config.yaml
num_hidden_layers: 9
hidden_size: 320
n_experts: 16
experts_per_token: 1
d_expert: 256
d_shared_expert: 0
hidden_act: "gelu"
moe_layers: [0, 1, 2, 3, 4, 5, 6, 7, 8]
router_score: "softmax"
normalize_top_k: false
routed_scale: 4.0
balance_loss: 0.00219
balance_bias: false
router_logit_norm: 2.0
init_std_router: 0.00866
lr_router: 0.000517
num_attention_heads: 15
num_key_value_heads: 15
head_dim: 32
vocab_size: 8192
norm: "layernorm"
norm_place: "pre"
norm_eps: 1e-05
positions: "learned"
qk_norm: false
attn_scale: 0.177
tie_word_embeddings: true
parallel_block: false
init: "normal"
init_std_qkv: 0.0186
init_std_o: 0.00439
init_std_up: 0.0186
init_std_down: 0.00439
init_out_by_depth: true
optimizer: "adamw"
learning_rate: 0.00103
beta1: 0.9
beta2: 0.95
weight_decay: 0.14
lr_head: 0.00603
max_grad_norm: 1.0
warmup_steps: 248
schedule: "cos"
final_lr_fraction: 0.0
batch_tokens: 32768
max_seq_len: 512
doc_mask: false
train_tokens: 286700000
max_steps: 8750
dataset: "wikipedia_en"
Below are experts of layer 5 (counted from 0) of a mixture-of-experts language model. Rows are named router (the router's row for the expert), up (a neuron's input weights, with its number), down (a neuron's output weights, with its number) and show model dimensions 256-319. Each number is 128 + 32 x the weight over its row's rms, rounded and kept within 0 to 255.
After each expert's rows: "gets" lists some tokens that make up at least twice as much of what it gets as of all text. This comes from a sample of Wikipedia text that the model never trained on. Tokens count by the router's weight.

# expert 0
router [ 85  84 141 130 110 105  77 112  99  89 180  83  82 160 194 115 160 161 159  69 132  53 101 175 132 135 129 136 163 140 106 138 109 146 127 227 142 105 152 142 111 138  95  92 136 155 114 149 132 105  98  92  98 132 154 112  81  81 128 151 185 120 168  68]
up0 [123 164 139 190 148 146 105 100 126 105 173 151 134 127 142 200  96  97 178 134 140  65 128 156 143 117 148 117 172 178 128 161 105 116 110 142 115 161 142  79 132 132 172 241 145  63 121 109 123  50 116 204 114 191 120 103  97 124 113 119 148 152 142 145]
down0 [127 133 154  70  72 140 157 145 111 144 157 100 160 148 124  76  91 159  50 112 115  91 143 111 119  61 137 103 138 111 100  45 109 123 178 157 131  90 190 116 161 130 135 100 102 150 118 149 174 150 101 165 119 142 107 155 196 155 172 159 148 140  64 120]
up1 [142  98 125 171 120 150  97 104 135 150 146 127 122  79 148 128 101 140 153 184 136 146 103 165 160 119 156 122 122  71 175 126  62 134 127 105 113 124 155 156 141 153 122 151  95  67  80 118 153  92 150 151 127  90 191 132 208 255 167 120 144 139 156 124]
down1 [129 120 118 124 152 107 170  86  91 169  79 145 188  62 110  91 114 152 113 126 156 116 113 134 139 124 149  85 157 158 133 133 123 101 127  78 105 137 160 110 136 123 123 197 140  77 161 183 125 115 170 147 127 116 179  90 172 217 169  97  79 129 119 114]
up2 [150 146  96 129 117  90 126 102 139 179 124 128  95 143 115 132 145 114 189 147 119 174 111 137 123 108 117 103 129  73  80 108  74 113 138  71 143 125 174  79  93 157  87 101 127 150 148 115 134  86  99 104 125  14 102 147  81  99 114 151  75 152 100 177]
down2 [ 98 107 108 138 155 113 130 142 155 122 117  83 160 133 167  88 161 185 125 102  65 184 104 136 117  88  90 140  56  87  89 109 167 103  62  84 105 174  60 116  88  80  56 111 135 107 167 141 103 114 110 116 106 126  96 158 137 118 184 156 134 113 219 111]
gets: ",", "s,", "e,", "a,", "),", "es,"

# expert 5
router [ 91 115 180 121 113  87 151 147  99 144 112 150 156 115 180 127 134 144 152 129 145 135 150 133 108 147 156 153 154 143 115 138 117  72 149 109  95 110 165 147 139 116 160  79  53 116 168 108 191  87 159  99 186 157 123 117 158 204  94 144 111 123 110  93]
up0 [102 124 189 151 133 174 130 112 117 106  96 123 132 211 102 111  90 128 137 165 170 152 111 121 125 170  93 119 119 110  95 148 127 148 169 149  76  82 119 167 115 187 109 134 111  68 119  95 204  40 138 144 124 120 116 157  93 132 131 155 124 186 125  94]
down0 [149  61 144 143 144 140 104  78 101 144  96 151 145 201 117  65  84  82  98 168 141  62 100 156 112 122 110 162  85 182 119 147 148 212 105 162 120  59 103 126 144 157 114 141 131 194 142 114  84 194 132  98 118  99  84 130 141 134 113 116 127 106 126 141]
up1 [176 132 153 171 137 163 110  98 127 100 120 156 131 113 126 130 110  95 121 131 157 160 134 162 128  89  84 109 185 122 177 172 135 157 128  64 127 106 127 102 105  76 150 165 102 140 141  98 209 189  99 161  76 101 197 170 151 100  87 127 124 148  88 128]
down1 [ 58  93 180 189  96 114 190 164 127 152 165 130 141 127 157 168  61 164 124  98  86  66  87  75 164 145 111 128 161 118 125 120 165 130  98 100 147 136 128 134 131  94 134 161 187 129 133 182  70 117  99 131 110 157 140 183 148 131  95 137 114 136 127 121]
up2 [180 131 139 116  62 101  75  79 118 128 160 122 193 140 126 155 149 101 174 126 128 109  95 135 115 181 153 103  94 106  83 151  68 150  83 126  91 119 118 154 157 130  84 228 129 100 188 124 116 147 160 114 143 142 188 175 101  87 197 142  97  78 101  73]
down2 [117 140 153 126 128 142 107 178 134 132 112 121 115 229 170 124 110 158 123 130 159 116 114 157 149 111 175  94 131  12 132 154 118 103 141 124 112 202 134 120  87 116 159 137 154  97 118 154 133 108 204 100  64 109  98 137 123  69 135 140 147 141 107 115]
gets: " d", " f", " b", " t", " had", " has"

# expert 10
router [130  99 128  97 128 105 114 142 161 121  81 151 109 134  84 185 120  98 121 158 148 131 143  91 186 139 145 114 113 169 134 125 145 111 106  70 152 100 102 143 107 139 124 179 143 140 198 159  73 110  59 154 148  57 133 118 121 148 172 159  89 157 123 134]
up0 [136 148 198 142 152 167 136  91 130 117 130 128 109 105 113 110 152  94 235 168 126 126 123 114 132 114 116 139  95  64 142 125 103  97 129 120  95 121 122 152 128 172 149 131  97 145 110 133 109  76 162 128 116 155  93 140 157 132 198  82 224 118 114 106]
down0 [119 155  94  93 140 142 157  94 178 114 106 156 126  86 171 104  42 106 178 133 114 100 122 156 218 145 142  87 145 130 101 151 106 133  98  95  97 155 204 152 157 125 138 118 134 109 119 101 129 143  71 104 140 154 130 146 162 127 141 123  81  89  68 118]
up1 [ 98 159 132 114 213 107  99 124 137  75  90  74  68 120  75 126 119 201 152 115 147 140 120 111 159 131 124 128 139 150 171  77 139 176 152  91 169 177 186 135 104 116 127 147 112  69  99  60 111  83 136 100  96  87 143 118 137 150 169 172 147  38 101 109]
down1 [ 83 184 139  55 165 141 140 117 166 127  63 121  94 112 140 179 121 162 140 141 111 122 116 115 117 161  69 166 139 138 158 144 123 145 127 163 130  49 146 148 165 114 142  81 169 165 156  70 150  93  79 144 173 145 117 150  70 110  45 131  97 135  66 101]
up2 [137 137 104 135 136 115 109 152 141 143 127 141 137 120 115 140  87 146 110 136 153 118 137 138 114 128 146  90 165  99 158 131 175 174 159 115 121 206 157 167  57 138 148 114 112 132 145 128 211  62 156 134 111  47 175 169 118 135  85  83  63 121 115 179]
down2 [ 90 122 100 161 140 106 163 110  93 143 116 131 111 123 135 198  96 209 131 103 194 125 139 109  98 115 136 106 103 181  84 128  87 100 145 148 112 147 109 150 140 121 136 146  74 142 102 107 128 108 111 111 152 130 105 118  96  71 198 155 129 139 106 142]
gets: " |", " ", " 1", " 0", "s", " 2"

# expert 1
router [135 155 133 162 125 142 162 109  78 159 131  94 117 160 133 135 106 181 134  83 131 103 122 130 124 158 180 242 131  46 133 153 113 113 113 145 156  92  94 161 171 131  75 128 169 138  80 149  79  66 176 131 109 179  96 144 133  61  95 130 131 125 112 117]
up0 [101 121 154  65 104  98 101 126 101 146  88 136  78 166 161 147 167 157 165 118 106 101 131 124 130 138 113  95 123 134 129 114  88  57 199 143 168 139 178 180  70 179 168 172  75 119  82 131 158 127 145 189 199 128 137 115 189 166 155 131 150 145  84  82]
down0 [132 148 180  58 168 125 143  28 134  42 148 141  95 197 109 123 150 123 113  87 102  55 105 116 115 138 123 110 123 118 148  52 162  62 153 140 121 112 143 115  80  63 203 139  95 135 102 137 127  97 154 142 127 144 109  96 114 166 196  97  88  80 157 141]
up1 [ 71 132 146 134 124 116 138  77 109 121 170 138 130 114 184  92 149 122 171  94 145 173 125  62 182 107 153  81 100 128  91 192 106 144 130 109 134 138 156 151 109 190 144  81 104 131 163 140 166 178  97 122 117 132 118  97 126 123 132 125 127 133 153 129]
down1 [ 65 177 119  94 147 112 117 100 110  48 111  89  86 157 143 104  56  76  74 150 137 105 133 109 123  79 157 103 139 134 117 181 209  85 151 140 116 113 148 157  93 166 112 159 157 128  78 117 146  71 184 164 133  95 110 134 142 138 140 128 131 135 124 151]
up2 [113 171  74 155 133 165 102 134  64 168 151 137 141 114 147 162 129 129 109  83 116 109 132 138 189  95  72 108 116 139  98 110  87  89  72 121 151 127 155 154 136 182 118 152 113 101 126 146 156  83  74 171 133 164 164 134 104 183 179 110 146 151 156 135]
down2 [ 87 121  58 137  52 134 108  53 101 123 135 119 126 103 147 108 101 116 136  96 122 147 151 135 152 120 130  94 132 132 151 156 124  95 106 147 151 170 150 126  95 171 134 140 109 200 110 156 163 120 131 116 113  81 121 142 140  98 184 140  99  76 136 167]
gets: "\n", " was", " a", " is", " an", " This"

# expert 3
router [ 73 137 175 165 188 112  83 161 161 148 203 149  42 131 144 152 131 127 139 143 104 158  54 128 187 133 135  83 129  79 155 100 144 120  82 102 106 179 176 106 129 131 201 119 156 117 104 181 151 157 130  95 105 141 112 123 169  95 152 181 123 171  96 137]
up0 [121 162 134 162 106 122 104 137  93 101 126  45  84  91 100 118 178 159 135 124 140 102 117 170  77 167 127 134 119 146 134 193  94 134 105  91 133 111 147  87  71 123 142 189 102  86 142  75 108 144 127 104 158  54  88 172 112 121 140 137 156 137 112 182]
down0 [154 144 110 138  91 156 165 128 110 101 100 155 138 192 125 153 134 206 156 141 150 163 122 116 104 146 117 131 170 123 210 110 150 116 129 192 134 110 159 183  85 123 148  79 142 122 131 166 104 133 118 158 175 159 134 111 130  78 111 144 162  70 107 153]
up1 [145 141 111 112 131 164 150 112  89 102 123 106 111 161 143 125 187 131 152  89 130 131 114 162  71 145 165 153  99 163 121 173 145 122 149 120 130  84 144 155 102 159 143 148 104 144 130  90 181 120 125 130  85 183  90 128 104 126 134 146  77 129 105 178]
down1 [222 156 138 148  60 137  61 144 127 183 150 170 162  54 106 100 140 109 137 230 114 146 111 106 126  97 148 124 155 100 162 115 117 129 117 156  97 104 102 107 151 117 151 106 123 159 147 105 121 131 161 135  89  85 140  90  78 181 131 156  47 120 100  86]
up2 [101 110  93 141  90 189 129 140 170  89 116 187 126  91 138 199  77 124  86 111 129 104 142 122 118 125 112 154 132 150 178 131 127 133 111 128 184 131 104 103 130 149 167 134 117 152 100 140 129 144 158 139 217 120  96 136  75 141 139  79  63 161 185 158]
down2 [ 80 141 188 102 180 134  98  83 150 114 156  91 112 107 125 101 158 115 155 159 149 116  83 126 139  93 223 142  92 113 120 107 112 120 109 115 111 127 100  71  60 129  97  95 113 158 165  89 102  68  84 110  42 181 152 105  93 183 130 159 162 101 166  81]
gets: "ed", " at", "ing", "ated", " for", " with"

# expert 11
router [145 178 104 165 157 115 153 121  94 192 136 132 164 150 162 117 128 124 145 130 119 141 136 143 178 124 130 137 180 182  76 112 138 111 118 181 159 144 107 180 129 128 112 119 124 114  72  78  87 118 141 191 136 188 158 113 103  93 131 136 114 123 128 135]
up0 [127  95 148 100  90 162 151 131 157 155 121 202 184  89 122 166 120 116 120  93 133 110 123 133  96 100 155 181 117 127 167 157  42 167 174 117 164 138 125 139 104 124 154 235 118 127 157 169 147 152 132 143  93  40  76 117 140 129 149 106  95 126 141 156]
down0 [146 144 122 107 130 174  97  82 134  33 188 146  60 145 115 110 122 166 134 177  97 135 140 106  65  79 130 160 114  67 164 139 163  82 178  95 113  64 133 101  86 125 163 114  94 180 144 180 136 122 178  79  83 117 131 129 110  79 133 163  94 106 117  66]
up1 [139 125 134 189  60 123 141 131 111 135 168 122 184 162 144 141 151 147 160 137 155 153 140 137  76 133  52 128 136 120 137  89  70  75 123  69 164 135 110  89  50 129 105 126  89  41 125 179 178 153  93 132 131  83  95 149 157 141 143 143 130 105 148 178]
down1 [138 102  95 127 171 105 118 162 109  54 163 218 172 170 142 121 118 112 140 166 136 121 122 111 117 153 138 115 118 141 140 128 103  58  90  75 133 134 142  79 125 132 144 164 134 101 120 139 122 150  89 159  97 116 209 129 154 147 202 141 129 142 142 119]
up2 [103 129 204 139 180  99  74 128 120 132 119  63 160 114 130 108 156 185 208 140 223  91 106 145 164 157 142 153 164 130  53 133 124 121 153 146  78  83 111 126 141 121  80 128  74  54 114 166 156 127 119 118  83  80 176 178 144 109 125 161 113 103 125 142]
down2 [137 125 183 180 128 102  96 161 124 131 146 179 144 144 181 136 106 197 180 109 117 117 142 112 130  78  98 110 108 109  77 158 123 116  95 158  82 131 159 118 129 122  87  94 134 144 131 163 150 115 186 128 122 149 122 155 160  90 137  87 166 157  85 147]
gets: " the", " in", " as", " on", " by", " that"

# expert 15
router [ 96  94 168  84 126 111 161 125  63 105  97 104  98 129 133 100 112  87  69 160 104 128 136 109 104 147 158 122  42 147 160 153 164 178 170 106 111 115 110  70 117  81 173  82 102 165 140 174 190 172 125 135  75 134 165  56 169  57  81  90 112 121 108  97]
up0 [ 88 119 121 150 141 132 155 117 136 149 162 119 134 137 171 127 151 133 131 117 147 169  80 140 159  92 134 171 133  95 135 127 141  77 128 103 136 111 109 101 131 173 112  97  91 148 150 167 103 131 116 106 127 121 141 144 130 104 196  81 132 152 104 125]
down0 [110 173 107 123 105 120 128  57 156 151 165 130 175 120 150 129  92 123 163 173 168 118 137 101 152  75  79  72 100  95 156 116  89 121  99 137 110 119 175 154 167 134  94 104  28 127 150 128 161  77 102  97 113 116 117 122 177  85 131 125 126 184  99 107]
up1 [154 119 122 115 171 153 108 110 130 134 101 147 181 109 148 112 173 139 146  60 119 126  78 126 125 136  88  94 168 125 161  65 125  91 144 128 102 116 113 102 107 167 122 112 101 136 150  94 152 117  72 106  84 134 137  71 195 106  87 157  98 169  84 122]
down1 [142 176  99 179 166  86 152 138  84 175 100 148 113  93 110 161 155 118 117 122 111 165 127 144  89 137 176 108  87  70  89 165 138 141 188 119 141 104 130 106 122 205 132 153 159 176  77  97 147 149 117 104 182 107 100 119 163 166  64 138  76 118 141 183]
up2 [110 163 139  96 150 179 154 100 134 154 194 121 146 159 116 181  94 125 139  58 113 134 128 185 149 107 178 159 120 150 150 124  90 131 149 168 174 170 148 172 141 131 119 132 185 150 116 106  87 101 138 169 192 121 158  97 154 155 153 120 157 101 149 196]
down2 [135 162 185 121 170 132 195  65 108 137 153 124 145 134 169 119 101 178 155 142 159 144 132 101  99 161 133  71  47  81 124 147 116 121 128  96  83 167  92 131 109  85 121  66 128 103 182 133 162 108 139 114 115 115 139 151 124 110  64 150 146 178 179 142]
gets: "1", "2", "5", "4", "3", "6"

# expert 6
router [147 151 146 107 147 126 162 127 133 111 195 110 117 133  88  86 158 149 149 188 122 125 131 128 112 121  89  89 176 151 169 160 109  84 162 133 154 101 120  87 107 133  89 159 125  97  93 155 158 168 133 167 135 131 135  96 108 129 149 137 117 132 140 157]
up0 [156 145 117  88  93  99 113  73 113 197  87 177 189  71 178 131 168 132 156 160 117 103 118 141 123 139 168 137 148 150 139 103 140 165  97 112 100  91 104 135  43 164 121 149 154 140 169 122  98 156 113  75  79 140 128 117  76 116 141  64  67 154 141 199]
down0 [103 113 123  98 140 108 113 150  87 128 135  61 122 138  75 166 131 113 138 156 139 198 162 187 128 186 153 130 102 143 118  68 149  63 155 129 110 161 160 157 176 136 130 112  80 135 179 161 115 156 154 107  86 107 187  97 169  78 130 144 146 121 150  73]
up1 [154  85 147 146 200 101 102 174 109 134 135 187 117 220 115  96 175 137 122 123 105 144  74 135  82 172 156 122 173  79 127 135 111 123 117  76 127 142 121 161 121 130 140  97 147 117 118 123  85 136 112 153 125 140  82 169 141 118 131 154 144  85 117 139]
down1 [143  76 168 150 130 128  83 149  92 105 107 177 149 148 157 116 139 129 116 187 180 153 147  94 119 181 179 103 155 133 175  98 141 128 104  82 140 135 152  68 190  95 146 188  72 131 131 117 165 114 130 110 139 156 140  84 176  94  79 186 156 156 136 131]
up2 [132 148  94 135 167 137 133 108  66  41  81 136 101 170 198 164 134 184 133 135 159 128 118 122 150 186 135 140 133 131 106 129 114 123 123 166 132 159 139 124 107 125 138 129 144 144  77 120 130 105 126 127 139 128 133 140 160  87 130 136 152 114 119  61]
down2 [113 169 111  95  99 164 136 130 162 131 124  79 162 165  91  88 161 139 125 114 108 127  98 152 148 128 103 179 118 102 136  70 135 103 130 135 112 120 159 177 192 173 127 114 173 132 128 136 145  86  92 128 145 128 101 126 104  95 129 101 131 155  98  98]
gets: " of", "ent", "y", "el", "ant", "at"

# expert 4
router [119 148 181 172 152  85  87  75 147 115 116 113 152 166  41  86 130 153 110 147 102 153 132 110 139 104 129 148 145 131 120 154 106 147 119 125 116 147  91 133 163  98  92 146 100 135 155 138 118 181 144 110 139 128 156 145  97 131 147  93 173  84 165 175]
up0 [196 143 111 117 109 141 111 129 134 138 177 134 108 116 120 154 117 133 157  88 190 143 125 136  67  89 148 119 179 148 146 115 130 135 182 103 100 152 139 151 137 138 187 126 108 192 111 109 155 144 127  84 174  77 167 109 173  91 135 136 143  85  77 109]
down0 [102 139 113 120  87 142 115  69 131 145 119 157 192 120 191 183  95 132 114 145 164 161 124 116 109 123 116 139 134  75 158  93 176 106 138  72 118 112  69 165 149 193 141  48 187 152 160 157 124 168 132 137 151  96 136 109 133 118 111 123 142  82 128 127]
up1 [115 118 129 181 114 129  77 132 137 137 121  89  98  98  57  84 183 116 159 166 118 117 135 153 110 162 137 119 148 136 104 128 124 116 158  53 134 161 141 124 152 146  80  68 110  29 105 147 165 130  92 106 131  98 110 208  66 143  86 255 101 124 100  91]
down1 [117  98 168 127 127 131 128 160 137  66  85 193  84  97 139 128 201 120  90 117 131 108 135 173 177 132 160 134  83  60 184 115 154 124 103 113 107 158 112 155 184 145 137 116 125  33 182 172  88 115 127 139 108 157 110 145 170 108 138 125 149 184 142 112]
up2 [141 169 110 200 116 112  85 103 160 160 131 151 150 107 118 201 104 109 146 153 156  95 133 156 159 125  97 190 171 133  92 115 170 109 150  71 112  62 175 118 106 137 115 106 140 115 117 168 138 143 111  96 115 125 194 166 150 159 121 189 139 102 167  96]
down2 [135 153  99 135 107 101  67 173 158  68 168 138 141  92 147 150  89 142  56 165 186 148 139 123 175 128 150 112 182  47 117 101 132 112 150  79 127 101 107 123 155 129 143 132 119 147 123 150 139 117 154 120 135 132 106 115 109 146  82 169 128  97 189 110]
gets: " V", "p", "z", "v", "r", "g"

# expert 12
router [ 76 103 201 131 138 122  58 114 186 159 108 138 167 140 176 119 152 148  86  90 180 109 137 146 143 129  68 147 204 171 161  69 140 112 125 121 152 142  75 141 171 157 132 174 167 155 124 178 115 118 161 143  94 117 143  97  97 119  85 112 163 180 127 126]
up0 [ 93 170 152 140 109 128 157 118  92  89 122 114 166  70 120 142  78 167 115 152  91  84 162 139  93 147 139 166 121 140  99 121  60 126 139 112 110 194 147 116 157 157 137  82 130 122 137  71 168  73  97 142  99  69 177 126 115 144 134  76 119 150 168  96]
down0 [153 188 130 152 136 156 143  28 152 125 124 159  77 154 138  95 153 107 122 148 146 132 139 149 112  88 143 143 132  55 124  86 170 131 157 155 126  86  54 167  99 116  61 162 171 152 154  83 122 168 110 153 158 105 112 110 174 159 110 118 122 157 116 133]
up1 [129  99 140 138 104 139 185  64 111 143 163 107 168 176 114 143  69 162 158 174  94 166 156 192 128 181 187 126 115  92 152 155 123  89 179 116 174 200 140 153 106 134  93 145 124 149 114 128 117 118  78 156 154 126 107 145  78 146 111 137 156 143 189 157]
down1 [ 75 152 136  99 118  79 127 156 155 120 133 123  58 100  78 216 150  72 131 130 136 210 112 148 199  99 196  37 147 152 148 146  49 116 162  97 137 113 118  92 148  46 187  94 138 175 173 146 116 140 141  63 119 162 139 164 140 109 193 114 129  89 136 124]
up2 [ 80 134 108  88 110 140 147 126 144 117 105 183 163  99 162 129 173 135  93 126 126 108 121 151  96 117 106 126 168 176  91  87  63  91 129 163 110 197 109 137 127  66 136 102 152 126 145 149 165 132 108 120 147 105 154 106 131 173 167 100 120 118 106 118]
down2 [191 139 113  82  91 149 109 135  86 117 123 176 205 120 185 143 100 144  88 131  95 111 161  88  80  72 130 120 101 109 134 134 108 175 150  95 140 162  88 141 114 191 136 162  92 124 167 110 168  97  68 185 140  87  71 126 142  94 100  97 125 196 159 156]
gets: ".", ":", "|", "s.", ";", "=="

# expert 7
router [131 183 111  80 144 197 151 128  97 115  88 154 100 128 187 116 148 121 124 102  91  87 125 165 160 188 126 103 148 146  91 166  78 118 126 146 139  73 107 144 114 153 108 130 124 148 104 130  90 164  56 136 127 124 120  73 180 100 101 112 133 145 107  83]
up0 [130 148 135 105 137 189  86 123  95 179 132 124 152 109 112 130  88  44 175 121 149 143 115 142 164  68 137 163 114  79  82 120 111 141 120 139 105 112 129 203 127 141  89 115 126 126  81 150 131 131 122  78 206 184 144 162 104 117 127 134 152 112 141 147]
down0 [147 126 117  90 108 116 194 116 121  38 149 157 103  87  54  60 184 173 167  79 187 108  99 114 148 119  78 194 165 146 147 101 111 140 141 101 116  82 186  94 136 162 171  74 154 124 124 178  98 147 164 169 139  76 179 149 132 175 110 154  88  91 169 151]
up1 [109 159 124  89  99 173 110  62  74 127 161 163 109 180 111 150  94 117 153 160 186 122 129 210 126 158  65 128 126  87 186 139 105 119 129 111 137 112 147 164  58  89 114 153  90 144 148 151 155 157 158 128 149  73 116 155  59 161 118 109 133  70 131 115]
down1 [146 116 156  90 134 130 134 177 174 200 103  71 161 122 124  91 139  82 176  99 165 144 112 153 209 119 133 152 146 139  72 125 171 120 137 161  77 172 114 184 222 196 144 178 151  54  90 135 118 157 134 130 111 103 152 108 175  81 181  96 150 178 105 115]
up2 [128 102 128 160 152  96 102 129 106 105 148 143 127 138 106 141 189  99 122 119 178 167 137 138 108 143 142  75 114  17 145 104 182  70 107 120 134 177 164 135 112 124  93 113 135  75  77 155 130 118 148  98 120 116 100 107 157  71 133 126 109 125 109 131]
down2 [ 87 169 145  46 110 116 124 129 138 158 112 100 137 102 142  88 179 102 115 142  69 121 125 168 100 128 135 157 149 118 122 128 184 113 115 119 110 119 170 131 104 103  96 119 120 130 176  91  70 144 106 114 137  92 202 181 143 135  83  92 136 135 110 100]
gets: " to", " |", " and", " it", " An", " The"

# expert 2
router [132 164 126  96  87  98 138 132  98  82 129 105 146 138 134 164 168 116 102  70 161 121 148  80 110 132 153  78 199 177 163  90 152 163  95 177 157 130  69 126  78 115 164 124 130 167 167 106 104  81 124  93 124 149 123 118 157  60 103 168 105 103 129 138]
up0 [167 196 115 126  98 126  90  99 124 140 171  93 133 133 135 120 110 116 153 122 156 114 141 180 118 148 184  88 100 122 120 114 122 153  97 146 146 110 115 161 141  94 134 168 136  85 107  95 150 130 112 110 129 147 133 146 108 179 164 190 104 124 138 134]
down0 [126 115 147  95 131  29 128 137  95 174 150 120 110 178  70 150 126 150 115 139 145 120 137 147 149 158 174  56 106 123 172 158  63 147  95 135 140 140 160 106 169  62 126 181  64 197 123 154 118 150  91  84 119 181 103 136  79 102 112 142 108 158 126 142]
up1 [ 68 138  95  67 144 127 131  85 197  91 179 130 143 144 139 138 168 128 117 117 122 130 138 161 119 125 127 113 173 164  94 117 151 129 172 105 163 140  96 102 141 112 101 101 129 120  72 102 166 177 144 134 117 106 193 145 148  91 199 152 143  90 127 121]
down1 [136 119  68 104  94 130 111 115 161 156  75 130 142 186 118  73  95 120 162 149 106  99 119  93 145 149 106 137 122 146 147 126 170 141 141 143 127 146 140  89 151 105 182 128 148  63  72 144 161 129 100 146 112 151 168 142 120 150 121 149 109 156 133  42]
up2 [138 168 156 133  73 146 133 156 188  95 192 134 122  80 150 160 102 125 166 114 124  80 167 100 108 146 201 131 154  81 106  96 129 129 183 114 140 145 142 183  89  96 148 100  71 158 115  80 107 162  81 144 205 159 106 206  91 140 189  99 142 108 126 133]
down2 [ 82  91 138  44 111 151 103 174 188  58 118 135 173 163 101  99 160  96 128 101 111 160 101 145 118 179 101 160 109 153 110 177  84  89 101  92 112 181 148 106 132 103 101 158 110 103 146 117 163  90 126 177 115 108 189  67 131 127 145 137 134 116 142 146]
gets: "-", " he", " ", " g", "o", "re"